python train.py --n_layer=8 --d_model=192 --n_experts=64 --experts_per_token=1 --d_expert=224 --d_shared_expert=0 --activation="swiglu" --moe_layers=[1, 2, 3, 4, 5, 6, 7] --router_score="sigmoid" --normalize_top_k=false --routed_scale=2.0 --balance_loss=0.00033 --balance_bias=true --init_std_router=0.0325 --lr_router=0.00135 --vocab_size=7255 --norm="rmsnorm" --norm_eps=1e-06 --tie_embeddings=false --optimizer="adamw" --lr=0.000955 --beta1=0.95 --beta2=0.98 --grad_clip=2.0 --batch_tokens=[32768, 65536] --seq_len=512 --train_tokens=597700000 --steps=12331 --dataset="wikipedia_en"
Below are experts of layer 5 (counted from 0) of a mixture-of-experts language model. Rows are named router (the router's row for the expert), gate (a neuron's input weights, with its number), up (a neuron's input weights, with its number), down (a neuron's output weights, with its number) and show model dimensions 0-63. Each number is 500 + 50 x the weight over its row's rms, rounded and kept within 0 to 999. Numbers have three digits each.
Before each expert's rows: a language model's description of what the expert responds to. This comes from a sample of Wikipedia text that the model never trained on.

# expert 51
Superlative endings. Superlative and ordering words or endings: largest, highest, last, first, best, recent, and est pieces inside words like milestone.
router:504453533502547529378563520463474551595416403510478566504444536519495583522493538533515523504555538658537486468545452488509465448508545523499492497556426572507484511462575424521480524490493589
gate0:503588481499556537518531489509526389481438548436497473423459380523431540434444502438533467483443477485448486500537479497506453469436510465504504524569465538439464495552386475442441484607500471
up0:502465499538405517527516450543531462512595587523510534564559563538546410517498458507475461466593495490568474442458506526517519521370540478492478493422467435570577549489578497490642513429518441
down0:432480548564423520492513553418559421524464541581479553509514500483514535558554537511515484504504573473522536547493444502518525459522478495585559422463487494490419550509533447526455497438502495
gate1:447489555447530548522387452457472523470469534440409471537570483599558535497526488492457559501533535440552613474557470453471472461536576531496459514482537608437472499457488490497528510491649501
up1:536523477537411576488462427442494467409460512485517487477558520464416446516472498589549559597470565534545492508433485456576558483440434450532414500584521408475534526489478516484472519459478576
down1:474467482412397463438537520473586505460542468475506511476494497572460545513538520426525493484378408487429469544524543514545559528455531514538489483591499556494509472542599462394595459491517557
gate2:387589451566478602445426477501468449402577470462449429561498514540480526445521485454495491406467491549461528561574532518496513560491499482497488450485548497550670530469461503558445478478524508
up2:479513491500500598489425458559485485434505567471470479503441462491501527469525471414561480371409485462520416502528537534539502572445455420558470445421478531456529408439531457626473489542434535
down2:572406437544495449471470534454476390477487467528442541508609532546564566485480461413542453456432472471451540480565472584551532539557516449457533413537460403550476442485525534495437473542478481
gate3:572520521437487466518601493510490611474492551489466453434460466511472561451472466557429521519596508492597429484506540445605490433541471547524442507484501419518573534502489525545585479511470493
up3:527557578548551476520529408524511493584554562506576538513483467475540480515571535478580433443481442538490444557506513499455509517411504574473490494431467566635520487511542512435462517454526458
down3:596533473474501515472508426535530432521436565429506388434419488513516523526576507422534429542509481557562543419441578526465471427429502488675410458532546572494534528477521459500463559557470601
gate4:527487454507571432414517563448484622597506548500485465405452478579383543602434453402479516460458488512547506477527425492546474489419454504587490523570509489494468466484436428414488615440532586
up4:487512493464556465416525563500550486561536512581470572520465524497508572516490494428477462504425547434471472407560545487483498465483406521552494450508586548568438467495436448502515472443563498
down4:510399538497542455494455593526481551564468557496469581477460487543489505477434440499423441534523417523512492515513440520445539472494535539504497482483384495571555496551528433561377537487509494
gate5:538460532557464517503502500525484501473441547494419584493521543511499419535557504555478536578528564502490455509439574438460534446539415454505595510540501489433530512464545509533533510500478484
up5:565426491533523465538487440517552589490580536515518413486569491602505550515452528485457544534484507445455366425417474528518430499514433384452520506473475417511487495478473539511415497505462437
down5:503508642507642490517429482542493462593573541486450397578489540478540488488529414497448549588507512490471437509511564485486536503548499429502454536488518537495493485463522581520477575485479481
gate6:489495479512410534608533494527512561548526457435489456459502496521483536532470512519533461587566595500485563525529588467432544446390404555451505406503487556511519497595644564491419492512537514
up6:481505523654454535474512441523524547536460509558599494441556530484580485583449476543403461563463518513452449446569448480494505430428535487470431488511582422518559551518490506456574461446517403
down6:521576503450486531496584599616468551500509484482545494395502518480497545504562529541516583562504538477535508551567535512534546435477500485513447513540532600471479479456512513461535433516606459
gate7:543563504546486598480637457464460509497498472514467562520543531518460391529504398476505557489511570546528552455600480549487495500465582456559455468500489458497461515514480524482465491463466578
up7:466450549468510431513424510521469434508457569571497494481512462486486502423435621549492541530529466508394442476497548478519541511453475476506506460544439512456535533433485504415620515536448444
down7:443511527519453522548461516527490446386575496541436573507523517493485473404488492559539423535442473506534438454573519438522526613509442496491487534544429453518527467562498494536541430455447484
gate8:580513503481497481444516381530512487515473466500514433497467474543543539509470576525481519412507461528477481540484515491429520491501528417476516520456401448535525421459568485538443527554444504
up8:454390525600464491473532458441498465444548471497553625490486508482444501414463567485538521418477557441459505427502497479536474481466480538550481512476539535508492533454470459551486472467566637
down8:502484501553541497563440573512552450476558514510511516543527549473525505451485471520562481549474582505484579561592505570579516467567513499464470525532412339538468421409488541548526492500499466
gate9:481447511476550461475455512505464456436499568534494563437549432463492583511587539546488590542499495469430417518604522394590460508563494401461498497427515418448469526459523450528635535413416428
up9:547490540537525518475546473476400507487470516500477543438597457458505528493487522606531559468598445483480450449466530433550459440591477406504600535468453537510482618442453460494588542484431508
down9:500541502442440499522429455552455450531456517611541471441545517504558586451537412507381586472506500458472489541503572579496535467495522442510483475511470516541464481437510474551442562464505461
gate10:554544437573592487487509519607503542489444454553503532413540439611417540488567525530425454536501578444494380579460500515487480420484508420525525494549482489486450508507525533509525511371503514
up10:526454512560524402540476441490513443551446520447496563422613508383526547510507474565521462514501558476560509473514506478480504433480578476527473480503501534546561547443629633511473464505456512
down10:528574469405523494491536476506474477522520486528484440387411457543552505476460625476507489570534420496496487508560463501454487439527559493501421508551464538618553506541491554505488485494603545
gate11:464495552439563479476423484529452505442505574488540491498512513543509528552499508489364486572508580571614489572591508452482532459447562501408567565515475560390455548441442411528575501494489545
up11:450452483504470494520458559545444524569552506513386483583516474521463469457531486473531522447554507486505468413534543546535456547547458522501527518600527473576513547477526474498384617494467459
down11:586494427421465599504463505499485496558523472454498467466467502576488475608502509442548530507560557528537513468527556582511429446389510531455445499544493385614478571506512499419605477376521478
gate12:487496518493520432546534469504430540433441541527616410472596421509491515489542527549523451496467560498450470553455475523505400614451427442528485525451608573477498522475470505402530487470450575
up12:528534582439479438510438533445522525473518505496389552476419590417465514487468567433542544497504568557530478504634525527491505553562524532484604466511437468475501509457512583509420507433526503
down12:520451425486526521553526443491487549490519544499465540486518594601431441460474612527462511438512457499615386549541516534406491424538540472468533590548480494498449518518530479420555504426533471
gate13:512495506591498538498513515452438457571407476530531458465451583492531514508480514497519535455467586578555442463493460561566476528572568451492495468526486505532551456519446516375521542417516526
up13:498426462471467474611493437434442454443553521446508478429432504502528390453489499509515498404458432500440571468505501535455500524424548531442501457453486438602463545459549548521484490559428507
down13:522598468508444461519442461451531519588437565458529429458481532496423395508550436501553479518548499580510416450486556526516491517550443543505469526545499500540491483529439520589549486511467476
gate14:476569476470509534542448516468534493456524608527545633530539517573489463502547483507581518438451531479427481474522569442453461426439426583497510480471502410496445514585509459482550505460408592
up14:469523502520503537516476575497497546519519534562423533525510558537449464554461501535496532542539506559450442450490505473435478515481473467502534496440491409431460583507545463456541480536499592
down14:508464474482382463428513423399549505513436500538520540491491561531529592450435500483418462425570518487486450498500502499495572525460510467471548447473472492472511521474505434518466446488604526
gate15:495505483407546461534506530495540532523435503433490482443502575580488461472448503498386519465473490535538514483479514481440529495471525560489464533544454426547527452492449524434548550475445456
up15:555504562443475465426483436449473419414472430570475508530509583523513421475417521498550543491522519578582424606516529530449480559597431459476514496556476556526421485492510542368511520555525419
down15:557503564488519484457540518364526372462514432634507551471496467432547495487496514523490568456451550526497545473567487436505486486474494491487520461535506429416458577565492539465428490493499495
gate16:452484515493527418402498458528428453454487467564459461589487495364612510485502473472429528569542580611505572462489492446488454482426533531495519423466487557423481614502485422475459496509537501
up16:578503483560524488381495579353425564461474463456400489508488511431563471528454469570471554503447491512600565500471449462486536437492532464534625509484463506469463554477476448546471564513587489
down16:637543552467549537469509501503517395492518482469556455500546488427519561478470489479539488533518454496507622637495430482411463468583501416553464474482564505443504479460424525472443508535449428
gate17:484466528456521539524485492454444501470558398437412474514586556553524466445514542545488547403483477524562451395525575462488462387509502567528448453490510530585508424517540412487517534467540441
up17:515501462496524561481475493513461523576572529553550479516563373497515478549513542486549502558472494550404565537467476510460499529529527527489456558524559536451464491499364569462511444483401437
down17:509506517547426536529546520481614456432493445504515510416516481497571569485502529592402496478485376411516497480527575593509433507483434578514522434478441579510486548409586592481434476569459412
gate18:580524449467405438451445538541559517533464467553518426525548549501457512511491426543479484500647498500558497428421478527422497430424498497498454506513501502536612551494473526515589379474519566
up18:400451556527504571558541380482406446448484552434528494489475542545545495491551510502510517484416584488463441501500534536541489503577538491398564527538514479478422493519536551489495545504473447
down18:465496549614466494534519581322489595458464579485556438601442432548463539422474440420504525523551578518513437530570405543510546538506430464485442488547513539488463531437430428433506453381465473
gate19:439496567506554453444456421507453488524445495474458599535468523481567516516515428410500418464448516486468493444485485487532426508545490606434497450452453521490544477488557485561456533424493586
up19:571520480466490599584506562458451413468652532508445448444569462517533521444492459520486436444485523416503497613450486543501503438478584584455497529542470491541503465540511488520423399514403444
down19:487580422515541500514574630486526517381429552505431397463479500520439475517620458470512441406537450513572549537495536474450519510513510404539561554540401484516511530536497520558552491479491475
gate20:468610498440502454522487472535475537519543553390447407548553482445492443444451475474528497537498461432540529531531531396572525457535502498437372526513494457484509548523495527495460521523454537
up20:502464470586514533507537464457590430460541438471490505442517636440522423469485458492517433405587447449476541468397479511576506501439513558548523395515431505504553463469607530517569466477450506
down20:468522499555563535470532470477424492558459523579471411478431513461477490500443454401523474473453474467482525552604489483553546447533517535567509416513497482529509539517473434478467328530545572
gate21:597450519503520479421467479448555471484391553542529530483350570438388526399516479532587561573440515564468536465489502482522448583419475485559491529338492585515551542475513504542529566446560520
up21:458479580444458384475525509495514529478517476498538505584505502524509524508449557524610514604472488513520594544452463565527413456573482478519497491523507549372525462445493477527497523474495554
down21:522441552514492498473449535639563450539546395478517407530484509544529504471512571572391515476453527477372542456514516464468461435521543490542560518563448553519469542474495479542496436553513557
gate22:437531484427494439515501460442513478561488529498397562443478440598533482539488469429504542558497512458462497484562426421520450390468528437538476509526480587456424532535468514413533509603548527
up22:467437467451537434480498454555476564527557518495464471507530455430549509507499484564491449569517482503513474539490504480530496582467376531442514537555469472463447497461453465503431479452489469
down22:489534437500472467412524531528558537537431539547459420490480387521540405514484389502500502476446516515520522535550571520573464422467523631463533543494450362540527529434518494498483559484470530
gate23:468455487521585449552483468515433559525490481528561533444477496554574519606534517539543453478531531465451468542466540538461480415470482489451491505428532476472566506563532456548468496533490587
up23:355438468522533508386492592494584525554485491540457491493500532526565494563460493567542469471584449476596536486476472499525529503522455517459484492528542560594427477534505471505617551503444448
down23:464381417507548471535402463438521552540516537489527467542576471540567562540423493474559531499465460446525445527392493548475409512422506448603529443503463457529497512586444477503532502564462576
gate24:526482468558464462463472456552495498553457434519588570547473571492486464669504441451503472475540377608444445465571530541402526456465585571474476520463455491495563503509469496499455507534603522
up24:485422511489470616606578591423495521425495504496426450518522497442487441508500528565415543482521487438504483569471574419477448570546484497603507526432491519442491482552595540506527521545406419
down24:449491474451476534505530445448503513423421439504455535450454497505458450515496512429456479457611491520536529519501548565481424631561486514504381456527403567510546522438459481493411547386452465
gate25:491609439623535595474415566506476543576548551522452613440547507540522463506521492506411447534493465477452474453578480457491436554467441471487528514475526529501536601502571385401526436536397486
up25:488539454589485524477452542487505543477518505506494515448459615425494422511431462495498538632535498549522549543528496526475494573396419519514504525445456526566548440469503589411477499545462475
down25:390495459429453527526504448535502397406581456518533510534450562535488348460525579433475474572506572592492547539510462432455395451515503489552527490498584508525492522448518473446495513491503533
gate26:496548571450507521559618478480438474587537501559586504560508481523647470546483522572576512514584565516525514472493469495547539480464451493484396487493475524542500498579409488443467472491549621
up26:522503492597468495538465545541462469468458402459448557411487495489445497578454407415436443427477553459497477443455490521502529569498448527500519482449568519441541448419560455455495471364500517
down26:460513510506524582567516487429483498541541491528514556501511596455512541474500495509497454447483466501539556529451551531476425447441520502461426430456522430452549494481510479444465367458452499
gate27:424494546593541488429510470497541570480489454507548451426500453420554585410467476558520465505553497513542489558513560465447536415550533500508522499489418549456464433480517410474463488496536501
up27:482471494548414524366479380469514562544432479556492445416488422441456472451476477476570566473387492473574469434521535519493448524544503474543569514564481495535450493475463465517521483537489489
down27:439545600521476498535446511537542615538495391530523532482450525498462431490477526439561501469422564505468532543537475514549480527542446439429438554449455437481550489504519508452524381441490470
gate28:615556481509620509424506518507575506395522526464468470533426437506426468435461483479515489461461526475490520528484495476589552526450471441566476556439521401519574570458563483593453597513514561
up28:536536487489490425487521400530436504479526378493439352503505429393572617441484499490472485452436530481484517547436507413523411518474540502549558447465514458403497553519496599509519546490528530
down28:489565516375500517474556482458467472467493500491509505514497545515507472449578573411522609471577446505451556532454491527549417514457494490523501519507527496495523463493537459454565446542532457
gate29:439501458418497567452537486514510480483445546452510379440465518426484572464520580391518534446490457467540487505541583513431505401429513519478557502550462521523499370452524499510529510511498465
up29:400534496508413465469552504448581404422531545506538501573472522543479430616490524494545490498438609481491489536480483488619536594530474468467520473441485553501549549479531476541544541497426504
down29:534447480539536371432456572470566512485377545588522461551517543508546495581545471567461537459464517453576461444430393541528487437491472440415515564499482463501451504500444523465470539465558528
gate30:479461539426481495545518458550551517459508532475485567495385456558453494505593469505503556491571503606542455523528496397507531494578504513523506514508555452511409556526473421497579539470579449
up30:562478527477513551519403477507611471442475399414440485473512500525456472422530516510448399480514514468503519626415455347409530431421573546508568482461530465471480448417483415476381477496471501
down30:428486495558485586517462503484552514404512510520476479486488523494521401495538548594478516563448463524521458547458547469515540544576512439467602544495606511583512491589499538534454463543459375
gate31:560450562540511451492469563488545465460475456472600447474511485506466511464475546504513549565553511465546482513583457503476528372389515473523467506474527502461483435486515568490492504420482379
up31:436501456449447559512502444505474488495460579560449487500520565505581501483541461544413496439525472606576506461474531562416435583608514497426543530485507491549496595493476489526450420538489555
down31:484536508443523462566571456541506498540472491587455535618577557484523475519546426480564552468500517517470433484462472590599495456439504536480486488434442505489470479538520466436560411492500542
gate32:542485453526489478440489550488501498497643494535511502436550402501546481407481524493408440528575469527433538443463514532528500416444556540489472524540609532568555538545555448503473426534590492
up32:412546509466373530564520365575539494553494518463482506492418528581567505525555470483510487418432476449529539421417577451396487532445486503554553462536453506475547504520506551479465456526455488
down32:474414565506451553549508506531504558544443565481472426584538427587544454382502605499497447453584481496490495380499411558497488449492496511482475463560398563512463463410521573474605517491482510
gate33:492427494469646511455443554465420581561505494458500471493571492628538612446473559475498526436513470475479519546510448605558465537487521536523436480494465476568423463530546421491540491487534439
up33:452502532454483482462481483494513448535474645448500423466464464450499541467440518447551534502442498500408507506499412520418498571451477534488463458475376551513556527390486523569432486537561455
down33:478504520484424518551554531462537559567517562415458500541493450424579470490542501464587502593499581552508567602485527494484498488441466514534464508562527515488556509415506524573515470514420472
gate34:543522484551550434503462538477420505579539471473535550553470434450516472496480606549432451595440444468475485493482477515421542445432545591522479483550481579457551544455538417460469405536464543
up34:513538509531439493461639484476487412514426483527459442445441615498502476410486540502506436445559549498488565483422526455524533542549536492477593520494437627546566522509493528491509510473518512
down34:386535473480394526500440455487493533566457527444509611423580512449536472533466561503546457488451547603495595551526529512435488541575497529473512504460442520565531523532528536534450487470479418
gate35:490434513492488449495444593456467501368593441457531508493488539491455451648443522483497489537472586479469428557487440522488501566455530530505489363440482577447477586561478474623527503531501570
up35:450555481419507473521488578499517452580458378462433477502576489575448552542508385463424440589559506469525555473445522451477570437591423487490529451562459447514531597531545544472492532466515442
down35:490503536463457523520568497494352467495505520435473458481472499484499475504530526439596407574490410468526458548368535493464448478529625431541445459529486568495565431517589494472527480563414466
gate36:456421437574510488508546545476455509504548504487445460514458443479500506538572510481488439567466495557576628403496450405553502415517496572520589567517460524512507513465478364656529522463495530
up36:444490482478509496403492540562506592545428520558512529508500535547463472582488433480532543528513521457628461489601510528517479405413445488552548477554399512676504503467445424477477542500539426
down36:531497441608624546397485466579442548545487415612501468451542513550560451460459481408526457537534479425595549551437511566478487427572492389459484601492496496495495497526539497521478558541455516
gate37:458534531470528442546520476493509566574508622488421506545441507421545575604487472538610550518472482488517541522442575505524487448465513476548564541462478479466486470486523488535492482472472516
up37:596493482418501559476437487546554473503426453528559541523536487519528464416513545508449428528529427580531477551513418502480597490443550475479502436433467468531560535560516494419521451568515469
down37:506518490560561450511421520501438469530511508490404489546450472500374512482572320535477492509552443500501448424466506520530452452528524513569561528563492418563538448482474436503463498513399433
gate38:523511496518554525463531561555566583477460435474457482364399447503386568482488557497451526541479502499466435564434500387556505479422548472537493524535464555459459444435510479428430483443432380
up38:489496500424537495434513509416553628478436496428430603509460502576510508525501500576544527483453505545496429601498444600484545609483486573481429454501490496510457505519482610503452503551524430
down38:447539461533531496552502488439475512436476548502585431440492472563537509464441482432586584494527503517473381552477369491471501521459513533542596577546533455435496518505434464486491428482445459
gate39:424509530478534455634482516525454522626521483467499481536476585553484526443494488475506571397550573483459499500471536475516504619439519479485477495484531376502516529420497469471406463538446529
up39:512478475436481458399448499504567484448566521471458463443554521461574475539527433512567550517446458536404487537593492538453477432440430434493507558534392496510473341572470474536547487549472421
down39:344490549475444441437552570469541545501418475539522513533469487475558428568518446418566487535470442542511476476554498488517587454504534578520561581389451525568579578531509503472488434499554425
gate40:517516466591478469494489528491439486534536430516478490506439409477543474540515456411423467511478524581501443501519526525435512553465502629520507598562444413554563442497501417579545405437474555
up40:473562491516492498584464477462506532482454524480560545538556511490538498346556439541470601519522473473463510459385498470434453563527501469555549466447498452498498590433511564544381543534554490
down40:393516469560490489496602511440507474435508537418487563485492426615531507414508600528567513488541468570463572460549407496384494532468457485593521476453451583576564522441422518575462580445475514
gate41:445491472542542467500509667463453520428500457527451510486495418547479567492465504506433407454492511450523505531471543534526419434496446509518444477544449514497403461483475412530504489421354545
up41:443469510575501553519504403589429458571531400509527469458519615450445465391518486452411517574553418394456482441496526417480516466536508497358495446528506547502518589502484481485507503566537430
down41:518473464544529438473609471488538576529474420453453493583491450424476504509521525489382430460542431496480526469544475557571512506449504579502425511548489507520592465513503533426553521583533447
gate42:482526508525545534441570554512500588436488479544549477541482446459468526447509495512521447550435607610470558559389476491540556522514530522480519493517530532469437463474528430574492488551496536
up42:496493480468551519421501559502461543479509539486531538503518349448405474433471602526482502470445572598455455449523464517432591499478524538572503532588528514448524539482516424527475511422471555
down42:523588499470438501514489529483427433493499545501527500446490469563520524434463457466488484409490488507434503482486495376541508579485463501493613496384563460371482535535468471455534516487437582
gate43:450533476486517495573536418444509476489540588509507559487486560544438470447509546454533521494581468520502483434454537581510440473460499463458572454469528529531487496466495498467585374520477522
up43:544507562470436517515504499570452509544492435559517491539438395460465527487464491407392435524482477488454481487413443519515477422461594549469465475492464461492525422467532415553430513551528568
down43:519504507522507481464511473563507557407513538525458559515602475432502455479526417457485485525562558552538455458501553518544561451530520475489549560462542554492433515568467473494408485490442496
gate44:571399498544455539548458484512471512505529481508542525464446464544442537539522462476508520421527475446421523471419519500518520483449537490549478463411451609493475544411457551497499521526537523
up44:392516446494466503467489487459460521596415456427467502550519453568473493487546523603504487518529581495439458456450458455534497497583481548513560461532470524529544432507593506554519482582468381
down44:490500420548493490516561510457505555457440516444477482493448482464429469492590538571522568470494454493512574618414496512523496530541547466439449508579539589454606451533495493609542522491537406
gate45:528575537480487516454493523524470494491453476510554567439518616467442342562460516543449480543570571568488452414475521519487601553499542426427507483553510472475561626557499530523507500579488516
up45:542496470517562590471481575510437596438412416470436530515582563445557412464519554573434466551560548494531532503573466434527596517474470572432516434500483589406504594502435569452485455551490542
down45:641458492565504512400551478413494549499481506488530524526522632466493513481461464439433470484445568433512520487593381461462472513460450443544435475510484467530458507593460583488401492505481496
gate46:495521504535469461493529423542459492514510483434413538495565491498552485483577479561527520464534517465517484399424516472517429536483445481434541507440413481493537603538448528546552393454422595
up46:471535505486493521468534436513515453447500560473382618523490527549524463496497418559518475365383518468462514477520526473540484529530508532440502476541473501537499553516389525512444492467517617
down46:521545464502457540510505488462522561424470482471607470470420465508586506467446442450481435504536547446484481469403516520415565550487593539533508477520528512531580495464612476526576505458505420
gate47:431437521477514536523541453499439453501535527480546466529534574519429473519542470399457439347528598415556466390489535424526466540450589511526467478459486512509453567500451554426500528468450564
up47:517471563453496431559493498498497493537486471491522440440455476528508523466524489493409505507529552460482528522475477436473551477426498460467475519470485469507538491575426527479411541474496544
down47:429491447469480546483471521448514569532635493482462504526488528475511440497445433553510425513465499549550550474518426501587577543590527441541484544628507473443494377458557500603574521559569509
gate48:426488472494456415477572415504471401543501495547490557488536471600524476482569500521388516386377506544443467527494511464500503526422562479506482543549620523585480586389471575513577529466620464
up48:549583521469501504537528497519464547566429383499439543487510450455486465556429429476541505489546434560473331427550458505435586525453440429522547477561484529490537442564526472563555438504543494
down48:502449527531493519456539449469568526564475561537530474442466454399533542432488500554508436495529482469431503396473512582553516482461413476597434522506536454478559509477526463602475488645464634
gate49:436540464535457462525480545470504597518529502488516434473503437535496488510461486478495528482457560501575482464420557521518496382469486587436493514465486485641497484464530393462510522528476550
up49:452470548568506395574468511523452476564428462508512439505449447575484500487460521400505491528465578517524474462471505581496446405581543505471429553451390408495489406504496442516542507453555514
down49:592479568629452509410461451581563537472481478451521511473588492452495523527512507537512424516485443463464519466487532476561547534549611564509455514512441584428476548534626597568485488405446437
gate50:486554492502460506494541461545447517475566504455479523496501484458442542422486415461584478494453554418472543490488515455523506493468515533523530547446541530542551449467535477532433476497457577
up50:435606443481422530471510496528474439498649536385485480471540476559429506422541505511474514476436518509521490479572521466571540512506555510528441517554504508520546452512490581529417493546518492
down50:544427511513541449469510449371497480474567519486521542609466567490474559441503488464545549429452574452421521437469401574534502519423536517476561514572584357566487547459509496492499455421503548
gate51:488464453573505567500437560495502455565521562551477535414442644563494453461485480532462525426454456410480529390556542478457462479378441511456440484494469583477516517411464574506441475485488602
up51:470390473417496499537464495433556507515508504519469434482423558444495547446474499587541630566490507511519514398624493490482476478493531419554512503509467538446423443498406589542463546520496609
down51:448420485489541536504458399387591518575523574465612497494498484535473609440510438589494562478405567484514616553495529547536444616447579509547520447482452559466489483435492557516527446531480514
gate52:468485498483502516484482494538556549457523457561513493488450515593504540509503487477540499483516550608574454513593531448507538489529471526499567543530469525505407427449505439403508556495642462
up52:567601550553491481536455565548567417514430550441508562473488513469432460467601543465444543373618464468360539515434534512475462567531537440480498457470479419451529530561505590539458467432484459
down52:518544567442402532484526543484504479517510589408478535540444468544464485454511603457524476607505528429419473444382487500399567566483590480553490573410501492466634515513571540562464524490558476
gate53:472446538483447560606583563481499540532500403538482496518552586542515545570449494546391487533586457504527626428498515451511449433512451476543464453507564517501512568489507526530482472649451438
up53:503468511528487528589525449495557524557444500476532513479546550469512536444512468539515472531554492614569598520466537497453538479463496426541550544468582448463483562485471572518482505535416506
down53:519539475621533459529470429513593503542438483529546519385499499536425464474562572532361536509442481420553528555480518496427491443545553481587493411530484497524482582480561470447506477548418573
gate54:466548488487492509444477532543567432394565426466478435507515511505545477502576471453477429544529476519515401483510524440533510599450562559428549553549457559416521539492490550475519478469472410
up54:470622468497502505580440493543486570558539592497570529511518517475482566502502547493474468588501469385437542531523510436412444470430575505566488472455478462501533519468510430575509462521514546
down54:523426520531449469504507538482499551586389582488540437483488531463465396414489569567507592483493493422437489450474550607482472515424435533537525482485438443503518544540421501409530528437484596
gate55:419481493490469532535515475464428507524568431467483555482499503506539498488560440442493487491445590441602544511387456445503468508516517562590421447591439544603548457386509406484558572491527595
up55:368506571522482476529430480480509482561523468473502518561505493466509483543475491474556485537568553453467542470506512483496502532551642460527463574515538428547532509572507471541476456492515558
down55:567383509561508518499368537444503507414494483426526463479420460487450510501387516465445432534443494420494518517428515492501473519506547478480510426472587486505416509563519510475606507452546490
gate56:560493443504503572456531559435490531410446541494490631507475553577450477446464554501453559515465521590422592383478522539502532479458557474535499511513483470515550523518525575476589452415531368
up56:518465438548476516491600518534507564488491594507510570392491465526480489498522552590580558491500474616526565427535450523435604385493447501479515558522527496633421565451497546559515507430558430
down56:496430585534378469429523550348447607450504471597570455502475573496476483480510421565452478481495573482594499519527413434488533514506455483557563483432538513528503514475524478493454538436501481
gate57:458511425390498473406479516540462550512452516550467509537460504608462514441496488415470483483395431623501535483567527540485423554555543573491523539563342489519451532514532570447506494496489515
up57:474419519620497588491563607444456450474470447478449396490513494483511424549534566500461473488470511567421590525471435459521550456487498550586624467481537650421523552522432405498492535536521465
down57:552545510469431448507420433569463472484469492534491487550546472480566430496511476540483492508489604535498560521552533572552460470489479462554490593547524577447476514601498486511531495513517419
gate58:462467475564447416460478554508505536501522478494502444475574479454509416544500588523485544477478594537561482455491501561520521445454484470465507538554559527536531550448529564545494528527606480
up58:551431518541457389494568481550440521604513431527567415418448556432484493534475549449506558490522518541436498461413482535501497481488494537446525551431469564491526508452470501557492463526485540
down58:524484493445394532554507493409518578503532496544494556435503520512550469568532485511418507447443443564531427503446427460501450475509515485499483533670427585488578439486458554575519388399537505
gate59:548457425585521507446426600441483467555456417539491470465506461519520501571423538437468537390502447454450444430528460553463505371496525436484485435496491442528445526540451488524548503403501466
up59:506438528483465452474433623499466535526504460551451581517413570530478548543461483491490448479573329482558471393495512475573473393458457587434423516533518528565508541531542459560534498514501499
down59:539562490506551515419367477455565460444505452529577520496569502419516581669521468554482498441490491482532454494505438459607472474485471564545580533512459480496474533484514524506543385578507555
gate60:538458465432416435559464578447490459488523452466391535557511520535546440551589487446450547532523547537547538417574567506522505592622513556456537638486530478480606488489493524532478535491476498
up60:505557496521473494561528539434530460580591511498452359378443460456479439469556543457497459440554570439545532468431550499478497537526472550519563555540500536444555501529575515490560491521420407
down60:423427425559527393524410445428584546498525503442528508467554505539546465536385506530465507512498464454484476453479498445542509573549418503542538551456426537574491505559496495543448597424466401
gate61:417565475583482485460554479568558497421538473525388483489456441452531535622520388525543458469507499530492544503594566421524525477524460483433398502564464586466453432447435531486489537480417456
up61:445521494652539481496593517516545495498547595470484511520525455491518506563472447541536562480572507519520488403509484502589503409462486487502398592542479525561451482452398548477585507451433420
down61:507545428435424456477465472544393455517474443547520547482501464452552622441499343441501454453500566559532456489520497461461562448496511433488481475498510411511452477468558414538464496574502430
gate62:409459566521520526405433609494400551531481485630543520539616491578501468511492494505434523518458550529431475385500529434491488500462413516498477504525488506512528509401479477447457434465451411
up62:484596480500513441653516420527582475494475550432496469482469519488458534472495579479477498432530379580506520454513441578422503531503580455522508531509454520505477545554525560579575522477563550
down62:508506548556603483454533532514410515459428501501514516607522527536568373417518560538529495513517523502535538498462455576461531490421568467466416504451453550551512518436479482445492584469449520
gate63:510527542476590526495468531591512474472465442543505605497653548473498538539521538439482453397591506533458453474467532411500486467519491527505490472488508389389484566559465460395503434515414479
up63:485517520426486496514483459452494464538573577514523491599407433504551465495546474522553544490365441489479549608563501527469543638458546476450523524536577564489491535517522494498536442507528431
down63:458525555519498568428532494479506533455549486300515554534487509491544499443475587467538502457461417433497544520529481485490510573527447535526513534514553552452449442470458474561511543499481632
gate64:486484517473527556489535574601551560603497407530521503450509498447405521421507435547529510513470559466530520535481467534505475476488449436501505542604544607502461472630497539550520533536432556
up64:517497465507463556465501512499512480476640464566411491520550440533461470487505495404475430599537577518509515453468577542554549491575464532504555506572512456441488539484510457538510448431454450
down64:479574484380507520520484440646591462533524479494397544537516538487432490617499413472497484499475502465563486544402525556525489525468531525471544467496521473578519558543477505438444356515541467
gate65:463480547487517497412516491526474445574494519599444540474558495561521419500512433431423465557558519494481514415529520536490500435557491476462487501499525453554632526488498477583528467549548525
up65:511526465493543539410479579511413578611458480573508537444505494480535541550404444451423487505457490491451468476462555423510455397646519500543453495477539439520502456445554459543525494488474558
down65:463576413497542514545499396479654514540514418476502592441451471421528544594484458569441515509549424506446542479415498407487514489547458469483518499490637523407510492450424480553455489551519537
gate66:552509472409431576473583496485602501459444442494586514457527525480411412603485524582535492493524512559516555517480526497463568584547533582533474628502473420517474477509459579457493552437557458
up66:452485510501463540521540534459523520517465379477585461565544539448470480567487482562546536493455473459549602423526490478518501502420508571452505546458573570425426474469463409506594449489473529
down66:430360516641566529587525561551526497475421489498522432479436442514472486460570513428524377490463561476552481593464488499520409519530507494559574511555544411534499493495502489485477601559532558